Below are experts of layer 2 (counted from 0) of a mixture-of-experts language model. Rows are named router (the router's row for the expert), gate (a neuron's input weights, with its number), up (a neuron's input weights, with its number) and show model dimensions 0-159. Each number is 128 + 32 x the weight over its row's rms, rounded and kept within 0 to 255. Numbers have three digits each.
After each expert's rows: a language model's description of what the expert responds to; "gets" lists some tokens that make up at least twice as much of what it gets as of all text. This comes from a sample of Wikipedia text that the model never trained on. Tokens count by the router's weight.

# expert 53
router:068123141116141169122156101109116165086129177125113125146173198128114115095138147149135057124129175170083095184179120126147150121072162155082132175166144156109110096171085082118147195166159138141118129126116100155136134082146171157093176069119126121154126125149161168125167189093155092117085189149155104110125128178142125108176163115086119149115134125131061145142123147181120140110186149111118083160076194186064137167138127107115173066133145114094074136157080116123096078102125106
gate13:124099147157031185122101113145104187092120132112149102110152109161112117090161100154182201115183129156123146073115148155166129162118131134192224075129132150108119067134109162080098166164150148180148095159144135133094175102123135179109153151112137121133140129158139147125143162092095143139145156181208109063123157153155118180115158125167117105167140131124147098127149082053104129081159218109093130153131165164115122155159108148144096103117096108097155135135113113180090107155101112
up13:170093122153110159150131144072081191143124123154102110161125128133122140117111115145159131122095009161129121120091173189158124151120141164130191075129097111095091113110161164098102093186186145143089139103083171169135143171154115221117184126125123080180136113127123132148092127136110111156122161137129063110132142153152086125118130123158090134153142110106143077131141135072117167112175147108064140119148160045129099141117120183159111094130105159029164101134105144164138161082122116
gate14:121115128169127084125055129137152124129090123121126088165200138140141159107095132149140111133147170128153035084100152107093109122170145136094111179162140083133047120122100122063148182039116133092100150177099131117131102100087158142126146179155109149129127118109160169175134111106087049152117144127160151159125107096142100161080099143147134113141161102138143133141150115220111123105122125132182213126078097056098083107118211121130155152135076150145111146150094170124116145123111120
up14:104126177164131152180137084118163201092150142141091137106161137066084203125159151113137104156082173107105106091140174196164105093133111131170151106132210091122133151092136148077149156124137156129105109104076106114129163105106155072137070171110110098157132140065123113130088111175072099126108109161111101145149142125134136183130154128179170098122161135097182248094123139140135105105120137135111111152100107101149128200083149099088171116140149075110123087086124133124153131165104164
Line breaks after headings, table separators or infobox labels, preceding table rows, list items or section titles.
gets: "\n", " (", " f", "}", " rest", " third"

# expert 4
router:112138145153150149122149131128102136112110155106096135138146104128141153056182164126176134139123129157079091167154171081178148112058202157116130136168170159132148121129080086116104159131149119098164131128094111127121172072155135109109153158055131081129177125089158149052163131137115114116065178125161063111070174160114120137160161091139106132112158160157047179089125136114125096173135120135126096131168154129131157124122105088112132101133207151065061168127076083162118074100149151
gate0:160122169147114102074159150111132140148074143147066133081111136133127127110127088118122120188136151127101152082141087155140057142122153119127100211107144129141117154094167117069107146024166122115171046117079171114086162128124106099116134134129126077119140123063100150137122114100096107133110150159121144105120123146105172113059119179165153154090138124145151137066133132075137086146080149214127131124162094094144076070169146119197150142111147140127115193164144109126184153179160118
up0:186144128165106131092097169128111155182102125148111111103135145164150166172169104145144121115133156135157136113077112165113133146121071186104104157126123137081114137158116094181122153185064099082100113140118115122072157132152114112134167159135178096127169159115116105144071113155050104127157108060180134142150140125136160110125142145132124132158144110137137176195143162095132165059151101138137124073163096134110129126144144170119192164123118043139088108146058126139186099125249164
gate1:120138132111159166162147105120121163147153167158140168165142123093095167157153153091097139081138117165116141177102155131177141190143079113152183147131167128135092111112154064111125082127091044163135165083138178156109128167105138168171150134131143147125164091063068158110178106162101169109091178104146128113163111088151140099125159163049116075054168079095103146139152149171095136056151129066119103115099131167141079129135100106149109153121083152131153134117115087088126136095202103
up1:152119092079124132037134147164166112138042116112132109108115085171095094122116098131070151124145189117146144123170092121131171132130140103157153115144130099110111111194126143184173143131103108098093123099082104134083092122186136096093093110089124091086168131115111172107101140088130030147126116102146118101141130160142132100196155155183116113174087200115158169162171091095153117068164065159108100167137133118133127150145154104093140062133158050133096151141108140119179128148125115
Prepositions and adverbial particles after a noun or verb, mostly before an article, such as of, in, out, under, over, along.
gets: " of", " in", " In", " for", " out", " over"

# expert 21
router:137115130066137163114156117112175113111137154133128090125129154127117163105186179102155104089136220190090063144160108119153131069089163113106094136176150101122133120166107133139155172142148108115137072127122096087123174118189090167121183114110098102128148123108137116111175146121145091113103175154114093108138151151051147150170144084112077102092173175113085138103100150100145095155092149095141135160048120142118098121151111103100115131127181138070080196089127084154143067067134065
gate0:111131156143170112172105121189116090136136159086117116083103148152161192157146127138137163093150164091073138079103124134122125098100106094085114157168116183126099107189139105085130100105141096135126124114117114143126151095084111201143082169089053090185148126089093168090137105105123074141084161095174140122140119112108168133134045189168092145078143116116101120144132145149141047095124097091149120074157142141147152078171167093131160102089071115134112127110096125090069052132152104
up0:122162135138149135120087135115129129106111094095110116126095161155097137161180095137169162125207152147070114102076131049117099089076141113177118115143137145116072152119134157121096135152125060134162097097092122093149117086127096154203082185123079188142172114094171133122076130106112134200145132139117152177184170115127074148115120082119117151110123183140117089169133147136170109116123109132113123065077169094153134104171114123167124086153161126166126152148113118118086077091232159
gate1:135131150158109084152130135125195067141139102128149077062080084116155134153188167193177109102135127166088048082106137176126071118099099131153112172120094113149137123129134131181138145120107164145136094147119160080119112121114073079124113216158119110109116165128130128085099152110081137135106106081145110126092108083118160161133092118099083088115111139116138109122210156124125177133143107155110078150083153135204133124111159136144090147107098143059161164154136140076178117130065061
up1:130140119077084175153103095188125172133159100114167133165147102136119140121176105138147135103130101108161136066133071136075129192107086132155044096183103128159102118194124106091185167169116092155072146140149115135065179180198098114114166091146124168119088125144110060111187093107098135091083111063128100133079111151094089164120118141079116094118136142131100145089091177138167107127200099106122086141136116119166084132195124123158133114138125112103141151152127109168175140117142146
Verb endings -ing and -ed plus adjective suffixes -ous, -ical and -ance, as in burying, disestablished, preferring, introduced.
gets: "ing", "ed", " of", "ic", "ance", "ve"

# expert 13
router:087130158140161154103133102125102145113104136118118150148123114129115162078145120149102115135076164141096078134155115150158168108070210110116091128145149096154156134167099132130127147147142084122068128127115066135089169098189151118097157161086132101132154125162130104085148139131173081121077162179134114088068205152087096088135134137112128152089142132136052151138102144086176059173119151129098108148129201167158159112160146084134194122127203101084056181154131134192130115106145168
gate1:179111162080077090143110069159126131106116131109120161117097138138092053152210068070046125137137106113109182133148203100135145142107140133089091186124134129162095079127171125153178161131115098119125118138092214160147130138145121147132170079168146153098159133125135090119147100132109166129121129151190092129152141121100096100124123122092146151061125113138080229070114097074135138121147127130143103124128113108163174121196109147166114165129164128114173141085167117107172144168162144
up1:136071111167138124118110110076145138115083158174123083094166142137117181137127130142154127107153139102114166147138156156140179026115112126150136125104154099140175179164053166109081145117089184114101104125115107118101091115082159122110141110116141089137087166173165144172078072108213149129110181118141160146088106154138094116157061153205110108185198126081145112105148165083193109153123134176125125137157146109157148136097101165132134111103111098145072143145165136154075085127119173
gate2:119102138083167147156158159045099185133142084106115111109180167138074130146134145109102105082092141126115141063170169121141078130122121161146120166146076142135139080136137116125115113130168091195168128145126166181126126103066166160154161074133124157131109155075089142119159101061113108179145130113102146147111119162110189154078159121138117137183123114079140149122146163134192125117104153190100180111104121103177153112088164158190091115152056124171105116082133165192120140151151066
up2:129120164127079097166099050168132123124115174092078173127097121129116127117119094125096138118133187113119140149093108171107177156133167064092160078155115223118129150126105157139134146122122155187104118140117199133142086131081166119067141096105140198144197117066130137080120214124107130112138103069096091120120128103171156114173147168102151134146117169105076107125154099102102114093151143115146081134110168137122105136134147044110078144108135178066199108125101119136139099124113151
Prepositions starting a phrase after a noun or verb, chiefly of, in, from, by, over, during, between, e.g. "support from", "House of".
gets: " of", " in", " from", " by", " at", " over"

# expert 45
router:098165113165163115118126099155129142081136170121125116114105161128112106104161178165179109117134153149118050148158068068130135094063154165100120175136128170073145083179080076171139191163159151118124115121152103147140144094171109168165184165095117107159140126163162141127192124125149113106100158172163119164085125155124145130160176090086119149097154190140084117152115125117141153196096161082141138153116178160105138125139083130061124106133166134074094143162131111181083037107126107
gate13:186099100047159093136135172141138155094151077113128103121154089110137161169120154145133080128173148079163103099122159160162109153117133104113136169160065145080148114118110128214118152071135132113083093148136089129073112180109100107132107136142093117098120131086151167160199129182133203109110124144100137183184128142144095133187147161131128050018156101150122076090158130146070160168152120105147133123096206131106106099150121132114150135130133116141129120141098139108134123115069108
up13:135093169102081124066052110124091107123146161117129163199097151111114110126121127186106195130085117136117188138116045120105137132112139113102145128160155118106131168118113099128147064154133133119149146111135196122165098119155150148154091063169171111174110140168129090163142131100125065129115134101175148117131132160089166034092089148088174127197140178128126192179170102172142158110135160096127118143144116128112145101107139118087073065112146170175160123107116128137121086085126192
gate14:199101115066111082151083179100156153176135090082109152131171076110099095166161176080205085162126105129105111098103164065134114083156125069134159088151077150128120115058110142178119150118108115126123068150140121130136106164102151106163080168111159149149107139081132104166065160177095174086139176094078187172162154071139142133104124150122138107083130115152162117095115120146069135163138101106124130117070123104114079120087129124136119184153122115166129128083069116114153150139119150
up14:151067113118137160078095115162093160122124177130098147155071114137148163087175102102110157126169153115131138150169091131078146109113162166083156156089088121130151068140137133124157102086133143120090123138151141111161103169092146048133096140098116108102174123134152122114138091100123135140183140069139105130139098170154083107175167060179095197200168122078099111089110120159140174113144180129163128130156129126069176155129032122099175098150113180135148144118115178155087085090105087
Line breaks before list items and headings, closing parentheses and quotation marks, and the piece est in newest.
gets: "\n", ")", " (", "\"", "),", ")."

# expert 12
router:096133106112155165121135137147130135088107175093134115121143168130131130145163148150113148135165176124084119174154107171183152128062126145098089186151091154108144099153137059093138161164149131077105092118112111180129112127114179154159111154093097113075166126097153157060181172108144101150079164124152089104135143145089151143160132107096075174098163146125056144197075167208166065172135104112093124111093150139109154123141125086143152129130074141093074140124123057116093087070126171
gate1:129159202206088168106146122167120116092121099101058126071061119166108062088147090141098131169152162160166144135126092085103125141108135054168123163093104175155132070124129189154183138169116107179134141123086160094167129122136125160163140149142104132109164096101108064126210151140094115133177134138147130092105083135085190128117095142095095156123105092181083152117106091106161118151111121134142156127191148115146151128161144097130133094125167118097152095180147119181112145068126157
up1:102153103091129092102136139179124124171119135136197155107152106122169160128175137128139129131161128169084107154100120149043113131140104193132159107097179134118147129105080144086146113092087079091125070115114058087115074107110127097049108158085128154094117120171119102099086126142110107122055095109224093169185097183069118084134096134109096156169167138156162147062160162143139105141132148170129140141148111136148105159078152139112125161178123173135105113154115132079090080152147106
gate2:107160107103107132167166118102109168105171163113170110164169066105145130123131155163105090101153115128158089134103124155157143181119113165206072093182113103125115106143103151156169151116158127071170119107117145169080091137139114216132129150070159127135098131141152110212167197136078126131121155161123180154149101150073127146142078126124187115077096120121129096118110180113113141152206129154138123129080142146131123146117139130117072141135151126119151117128090136127186103167017191
up2:099092151144081153138104033138149164132133137086148160137098114091108104165200167140108161148186107073121105095066120158176079153161107082177147161165140120152169099152138155103144116154192181147129143142159150146081162162102184163156164127111156102203100140112086153149207142057112170133202120124167107159104099156118168132118092173100135144095130105111160093155095143140152108154136147158117178124139115127137113111079111082123069118112101143188130101134098157090140090156151139
Short consonant-vowel word pieces like ro, ga, ta, ur, ma inside foreign names and words, such as Kierkegaard, manga, Ecaterina.
gets: "ro", "ra", "ur", "ta", "g", "na"

# expert 0
router:075136181109206154077140172132131078113108168083123126129137125126127098112214143151079120102055146122106093177124172109129187140061136194123145119134181118118122114118090078135205136171126100160175100129147111144145102081119140124178162102109134104115174127191141144124117142159093136092074159132109101109121171142099133119179107110135113117133127101158093175106057178140136165133126130133107092152123170165134116205122177105145136140129111095061108172121154097098111097063173088
gate1:143080094115103117221119220146134158130122136159117107093102170095125165120110160095164125138154191144156131132122090166104097133123148109096157139178100160095143100114152132134100140172183102119119135101123175107116091186225200145168143120100107120137107140145168204102170102091168138127134197161078199120097098190100161071122116116114090185106150132103141123123181149132144116098126166076106130113156099168137132092123120138164163110115080175071095147174100119136141135134122124
up1:179114120073095082158161124122110149158082106138091091035113101161158125077116214195156150139136123149182105115102123124143070112067112107147186160091094129081071130116179105106125105110124139132140140132112175097159103142104057087141148154135119065143170138090117084143164095136114147141161115135102101116123109133113092146101167173130164153082155175107169096118094131144133116098062132150164166096144081129138130146139086108109099126122101053203085133089179135117109091160114085
gate2:110163114157112174143153150069174186102126095124138114115170137143000097130197202116096128097143105141129081146127137137097201126117182167127111098166148097088118163136117111150163138128156128102127100082137057094121161093095153158166127178104113123091148087143139187090139102143158111130111094124131170148139143135104136096138161072099098109150117102153104124128113135156092132124103185134126146132090152151129187081085126111114131108137148138043050164118161080189103165106163109
up2:143139125145120162172128127108138143135124190074127076169118127112138112132142142121159039122136154108128155148116134182176136147137119131159080103145084107083102115143132118134168142161129154178086123121083129124109034165150144155158153123086156127141150145082156089107135164132094065167078125115048085144135099149099167117130159113054081057101142095119081153131088127097126147128115115123080160118105178129057128119132147100128144109202089188202166094084139184127105147072114171
Digits like 5, 4, 0, 6 inside numbers, especially geographic coordinates (24°47′57″N), table chart positions and year ranges like 2023–2025.
gets: "0", "5", "4", "6", "3", "7"

# expert 22
router:120120150132088124101115139144119132130102085062136116153153085128107115097155150181115124077061166116107115123189127106108133107051171161093119141142130143107185081205121121200152131137143100153138080126132067158073094169157112145119145110056134109144141127178180128095180155142167080115142170200145119115146187203129103112174150156139124122124181123109065119091110159122161102155091128131088122161083189171104119160168101136148155111134153117106092167105140117201143093097114158
gate4:198155099102123082179161137189119094114144132099113168074144117101154069113112134140077112096115152133133085092124165163149115097175126119139131094159113094120189131158120090149187118196101070167156083145104126133129119090159106141142156155143161176114115141135168152197154159157167176073145080160082157118092061093075077109093115139118100097073159093173125124140115118128127102140068152051186109149086133166133063125138121103140133103132153100125112154148125124198156134153175120
up4:164151120127123111099146174164138113146131106098154208125113121116129137075119148143125117188109167132147087064138120154128093141147136071152108094151152132136145165123148160141138091110159058121128138117101129197193066134144121140067146108067157219109113112081155114196143129153145172121127185142073159102119126115077083106153149141134128153111157090125108120119079114196134144195135119148204118097087092125175138179091208074122141134128097139157120145156116093140094158120194158
gate5:107181090108149086091166148201176106126133127058135185112170125113087147094116145197174120149135072166083117130135090078098132103093095102118079121111084122110121155173131119194179177092129140131117105119101176163202103103130096142092144042121106138081114115178132132115172165061152106107099167148154146143139078094022121105138164133130180106189122115154169148129124079130179108153092098137154136144084146142122130146101141094173125111130136117138131114090170143105135128127103118
up5:109129140085134134197085034164124104125190110100115075148075177142165084112138145102113151089112141119119124148179101116169110203130107168096103166121139068156136117202111122170135159132107086127139150153154100116102151165109123119116126132099076085162128115113098150108186134097126115109161095060102162158127210108120143118117182107115132109108123141147087130141195145189064150097122118121171105182115120162101186051137148147136062165139162133153167177151161120103113105133148112
The word of after institution or title nouns (commissioner of, Canadiens of), plus commas, colons and parentheses in infobox fields and citations.
gets: " of", ",", "er", ":", " for", " and"

# expert 25
router:074086082115166176117138165138126196071100179129153167160135092129082129121154185110164113134158162171108145159129116137119152128085123189101096152163135113154122135153113141122142213144183109155069094127124102128080095159180096113133181100088117110129174128126202139133179115107156106130071194163075095112141170172143122110139144090093112130091171152164058140140122110125132100142115122114120133151119147118135167181160060120138124110128169129114054203139131108156101094058133158
gate1:104129114131079138114128194134113098145114102129099098117107107126098114195138137108183021130160126118157136087096101174129107153099104130165168091208085140150119115114089141148155126133119112157083166087130108080056141173099128081116121127101085103107110167067060179093151140133125145151110102064146103136127124135176134145155134195121088150101136152159129134118113131134119095075129144178125027090114124085116161155117075128128129182132156120072148066098068123082118149170137142
up1:145120176135119118202123151129082170181105089088128108101210097132182175080130107178111164122142163132115167138110147141111151155155118085123124049148120120144164136150182080170134125155135162141128135107134167118136088112129120137090063138145187069102121129127196105145102151133145108110080193197154164141140087092096110079142040155164182167149118119077202172081159128132132161139112130154086150146134165173173120119149138144151134125119064115130117147101123169076126134111116162
gate2:129097201171140165116154175114185125082133065147069146084121108097172117134174104106131146151112143203153155134147147082100138132119115153095135170092164080119102113175128101166146128200143176176136178136142040110113154163142125149063128150125061083160117106151108160122122079163157132111087112154082108151130191102143153162142165125131105153114095175103112137101155098161143132060083120120091135119106120099149179104135134118138170126150136054087088111121167088136141120101164056
up2:098162042165090131113175191077181128110084143137158121142156172114140114135069170087080098111121176119141119153126135183145141113149161177139107118138062099085172120118106130138108137144140140106122132121131137197148088093105167149186106093086155124122145113121162182081126126133174103186134145153128083154206124147172146080132099132102104121156132209127123124134108091098158103108128090149154119132156145133088096119138019123124139125123080080065126156200117180145137151093100153
The first digit 1 or 2 of years and numbers after a space or parenthesis, plus word pieces like nc in fonction, lio in portfolio.
gets: "1", "2", ":", " of", "ic", "ological"

# expert 48
router:078141126125165144091141141082108153094087148096147158148167161128075172095154156170106078150139175164055137117194155095120139125071178166140156136146140112155110108116095130144143188091140110112127103127160132156136123102104120142176142042143124090086141124161158174095158120086156078129113154177138145141177171191136140121141172114117094153093161123127108191104109150088188076128125127167095150147111185154095118122158125055104177129133150092071106197064085124153113109093111084
gate0:157133137138130140067157174103106139094126118118098148100116122113087162113125159183113134200119139123114108106160176087145172094120176140187184132170147110095194195112115200121064099074110110141116115140171120191109109130114143092112186061145137099123128123153120148136131059120183116129127087092141208112125149109093127110150076130140105101121148122121114197093113160055154118193081136094147123116150160160135200151112098108093123125132152110122125093142074096136041137158129150
up0:092137063092116113156134102084183134141105172126129148170082144127150095102180167122102163152136121154112127143144094113142100235150159133119095127137113226199066135114101166127104186095130107079094132113108133186135127078104141151102120108164122076165156113099122130159110136114028123157119107177168159137116136093121121161106149125120149157147163161142152137085109124155086084199114121134186162109132114172100099117113097141149106161125125096122147186100151119099088127113227119
gate1:103111132157142189126123129082133111150133063140137126077138177128063123145161102161155121156144075131174153104146111120076158141093097158166100143172075190174136131211101149134136192077097180087129092130112120135106085113148134090161178075165131113058125137152128165079151151068132136179161100094137162152142140161163165117135084131117136153183096059092104123132165132108208113117143136195168132161102136100148138101152129128173166110126126084152149141112114102111178153162062129
up1:172151188121127128128157125113132060156122153163130150117114083120148181134166166191117119167125136100164109131079129078077161103082195112115150121137063130108134097131116141133149120128195131135079117117148111121170130081128207168156137088125154165132159162106168116040078151136129163145152124138179082120231101101118170187121097162121171200086091132112128081153113140061164074109173134143097160136135147153112121124101128130079101120124132141133164101125074150102168164095115146
Past-tense endings and later word pieces, mostly ed after stems (dismissed, Preceded by, knighted), plus ly, son, ley in names and election tables.
gets: "ed", " to", "ly", "son", "d", "ke"

# expert 39
router:082158115084153149119167163146102096046098152128157146161135139128135084101169178157082110125071165097107116174236118115123145145090131151141119157131131117110147095191098150143121168181149088133115089129147112172117110075167131154114122101118130095091140126136195159116177119105182105076145161138078171125140194179090142068153119136116140113090163099114102162136119158106150079161142141084127142175104163173130211129117139063154178127131135122066116154127107096175158107077132112
gate0:165255076216173140093134109131085113136167127147144156108152168150100119140107143134130161111114075152103117163111088218085170057151159130105128079112110138107131135158141108084153105179190109120071153110081135154144144079161147147097138142131158162063172156099171133094132134150125117157080122170097067104112131173171131078152147099121091102120139126120105156111137185097164113131155139142109114147093124127085133149190147108152104126143126149088108117129094116144154105111204134
up0:103081107096091120122089137134079156173107102118132131151094120138123182081120131116119117169215103137112126102143117122143152178067146169123132156181084173125113157154109123118162153073087143132144074113120176142125098127105075149120159078110091099126090113147087181068136108035121117154119102105158175144169165099191077187077181071127103167165122122124124148133114127096121171164163110147120068093144120114139156170151044087062128131124160107150103172129142149111081149144100098
gate1:100077158121138137113094148111144202183137134107112118137107156136107179104112131152168145155123123134132116153112173103197169112075120086083139152121089179110110126102093049121183130134100140134113092081103166189141185104128088163181130091058101111159127121110069125110124107145148118182111213129126113139150133095074129164108167163062114128105201164178095136154146118169113142160087094091175135126179112117070133110158119113087194123119113127096093101066155167099131104127144100
up1:160100133176171096155152081123115141109103148103113123167184128192137146190117168120118157177138121140114102193071180103169174078151174154108175174077137114105095077133135112083090149146130125150188153099096119110133122142117141131075130171142192167103199142157137105184127133062124119108130092101198090136147094164193145113155144100129111147095136098133148084109124158118135104153077140156198176125200099153162050108123140111111117114116080092121133145124100085112098112140126092
Commas ending a name or phrase in lists and before relative clauses, such as "Tottenham Hotspur, A.C. Milan" and "façade, which".
gets: ",", "),", " –", ").", "\",", "y"

# expert 20
router:113164084149139166112126167079092199073134130084134127152185130130106135090120218091150111132115163155131101133181169122150150116096150147097166158196129162130152134120109051098096162137144129136099080126097131166109132120172133128168186143103118075121154127144131147120173133116178120115069180160060127082105167171154158083154126090087126102138153151123055135136144117169111143171104090074101121122108134116142125176140080096089188111133152140066090180099074095125138106075160096
gate0:157147142126154163113125160078182136077087120127043132093072163141145117108125171138160152185152172094150204106164152075148078099093166128083094085116101158158133123141141141106143156138109137105152161134151159158167144167118128137196089154127172099135127112167123208096201125101108165098050170120098103093079120098158089133143179109129077070091150159114066147148125093103111121136151132099115086127177160120120136144118132093085119153124156124113121119150146075177210140125132154
up0:127095102046192104111133155112191117098143079096090133115115119036119141102145123115094113193083177136108175104145102161128146083128077135152167139110175088165112136165118111053127107143075129143155139132160130136130101178162160074162108126086114086147114138162142167072175116061125182115128166075095076097127134066157068091149168103133109146133155113077119173098104130141127160136151132131160167120145137132135086078138088114060099120135161116082105103158140081145140125100175119
gate1:037091075142053079165157189116171120122150110171128156134142110085092138126113124133105116156136156154098153091138141177156164145132107122185082122139116142118102134089111104145176189087099148153074105142093123119141075144155071110126146108121144157054132103118158172099125151122134109141125164169056176109146130098107121115176164126128154140103104114112126145110140133095117092148094134144187182104069151072141112016111160154128170161136183102098147189067136125133137153141077119
up1:165098164137103135149146106089170076139139204124125174152145111157097076124168119143132178154137114132120129127073112089088058095101190140143140155170111053108114082132116130121167099173157097132131189107166088110161145135118174120112139136096153090133157144112177142090097191077137107101159094183142101121160183171140183133144127178013132129085136146150151122128056105136145127084102148131071132133151109176119133123123145128124128087111064152076133200129143139181119108114137135
First digits of numbers (1 in 1975, 2 in 29.0%) and short capitalized name starts such as Le, Be, Go, Ko, B‑ach.
gets: "2", "1", " Le", " was", " had", " It"

# expert 59
router:101124147095170107144152141130083138085102139088131172134130120129142090141199167164087078105100174125127139152204080110135139133097124179152126153141179151122122095199105165150106171201172107134110144126134113149147095105166124174131125065141130091094180127149184160115181098123151078096163172142137101143162199166085141071192122119108135116089146101125109141125124142139129116137132129093126164122120199167150182141148151101133173139128129120013133165099092088171135105058130133
gate0:168104150098128157105122132102148108135032140132092129141153095148159092110118126158142118092091150107107138149153131151133111141149180109110130091201091177112141093162133160149078126110157109111058142142097173115187136120111167017072135124161114115143148128049133150123094138114195043092202125091134123151136096149154226050145121158132155100166139174109116104167132151111123127099176135118106134152097133069151167083125164099115099105132099126099089124105132145145150141091118111
up0:108121197146126123122203085116142146107146187152093152138140125128158122147130150116088163107100126119132107143101143181149127146133161095094113119164135187100097069141116128125123132167204152103047116110046210186140155075111145129081188138124130111091162095080130099122111111126118033113157157177106059144135057153132180102131140139129141134189153167126127136191134129099100183132142150104115128137107128088090059176127138085136152102145110110078106123140083133125131101123089102
gate1:150098148084104135092147089169123148144082085083114145186160119146084124095151100148154157109132156085059073121151097089111174141092213157139212123103190108140119135129121099076126199098117127179153126149151129052058065161109156118075108128164123121106116122107076125099176123083162108096131133103194142137143111125143157148130142119190143138150141103112162149129101120081126124081092103144111092110134152158127140157174060141144154108094143087156136175092106140101076105175086130
up1:074085084086129107074123089146075117098139092139083108213085148126150204118134137163106103173149169079095109135143140096060140136097132161150104135138187114118096148133126162175144129119165158124143136115181152099108042139155155112089085075130141084119125119166118126165119126098180102101118093110125188134111119159110078122199122097163086145204163135135134064066125141168139129195171158133181139136138149138172137189131145131111099093107143109114126154120170116121053122131125130
Commas and closing brackets after names, places and titles in prose and citations, such as Antwerp, 1646 and Finland, the show.
gets: ",", ")", " –", "),", "–", "ion"

# expert 31
router:083141138157097179146117138115107116120116110135098131079136111127078126084152169127124099104101148084157078119136154057133135177062173168061137135172120150181126119159116078156109140131149115076135166125137109138121126136204170105130126083079119140135154123139150122080120153115154097101078168155093110126169155133110145123140153153093128140108154123139056168110081110103155112103112154123137116176118196122202163146149124049040152118136147069117070187133144069162053115121172164
gate0:117125101151143123156186146097086181081137202158179117132116160145107114181148139098092126149091114153141105105110148135094084088132114112137094098133125121123117163136108132104101167141127128115111110148100121114146132114175103133148135185170163136061190124096122149127135151108163112088076135152072150111160165123099111120150095167081130086101162130153055140124255143133186157132146140096139114101068042142159126093189184119145162141138104127106077144102059108076105151099163133
up0:178103137129122136125100109127191193120092050155160082169192096156153144125171102172165118111105191094064110161155086163146159111105129169101132131152114113110149151168118165170120177137111109124154160118118101128090085216148119145111111185114131114144084129126131138114136082143181121166139136156146174208075095161152133117090151114186101112163153134165122117156158124134117164122125081151180098104121121053123151159151120106152150128152062140127113170124113217100048123121110126
gate1:114105129121106130092122149087164106157134109136091075138077111093069122139130142161090119132126105142122208101158099079102120083140101131159098117134179138132104119149085126112082108105127121084134160125169086166135092148208180124128123106226135103059088135181134166118076099098090101092151064091108202174179163131144133108101120136118135174139118123138120142148143153147108130147125184125175155142062087131129120083085137125100124135165159197190149097081062085081133150128118115
up1:092165149180142119163156189087093140129198108130162123113161101070144166195120138110077110154111146100122110134124135148100099116116145139043032193131124089116157132127211129170116085115204098140098153146113137135155129138134144128121158163117093116086157111123137116119150112159169080115110161181108058125164173058126170146070143109106150163112115087101108106103165104129132120145123129153127086100106133090137069138136172147187148118138123124136168151107075108040123152088088121
The prepositions in, to, on, into, also sentence-initial In and On, and === heading marks, e.g. "inducted into", "research on temples".
gets: " in", " to", " on", " In", "===", " of"

# expert 5
router:048131120084166171079139124147103122135115165127159114161135153128154110136140204162117066098120141135102070198191108136140127118054148164118144133166148173138185089150130116110115172115125099147124129128167122140118136142148177151146133133073116107108169126160096190100171156167160070137109146149144105119179181145059143103179169140106108144113182114157096164106094183098092098182140146142103130118112159161099158130101157112079140178132162132087065148097126118094032113101152154
gate1:159176184139147136137138161120112149100132162123088145113167122099136096061175164139063209128142099152140065104097161082173159099125147100176088130098114141155152112150108151112165099146145034122162104091103103134124127085159142130125122101133108108097108081131097141056099107138060121156147105094116185187154116110165115098136197084106088136023125134133132160169085108117165129133149162086183114173137125107109096132136134141093113143173181149120157100152119162099162141105130191
up1:138133176125141129137113118126135111154117123146155162168184082145135089102084108110136139143135096102161127156168054092112101083143163088092119125120095099145193177121130157136103176110109113169064124129168132193074114092135152123087077121146163121140170134113122195118106146143115065167116069082057169111136167089197144080111183091085111089134180118171127102176102129075102104093124112159152082101157122056173124095120169136144123124150136112144148083129134105110115200094071118
gate2:094161187157159148084068159108126086174082126181108067065174171218158127154149107166128177107152117194109146162140090122159141125061157154085124142148156195124101086140137132145126115133146117126106102091124069099155155111107100115093142205057162123106158148135188158115119165107112117149108148139158101109164146143149102107185141121143156115157172125192096117061180137131118090117124097140086150078073114089131138108157106087119095147155195107093128155119125146105132142104105122
up2:180137161122163149084079128119135104136091117182140103079127198149132163169160093155129156098170137185107124160120134104148112113135083120081145147133183222126115089120157130148130140080136114130094139101164108091142153135065121099055108141084116156106193162126122160080080169160119099156120107128159126126169142105180079114176145115133161110129161132154139135032151157058070101101169123154123130073065120122147163140127099142148080208111130124130139148136142181087079145117140099
Digits and symbols inside coordinates, degree marks and ratings, such as 41.3241°, 3/5 stars and RGB values, plus scattered word-piece fragments.
gets: "5", "4", "0", "6", "°", "%"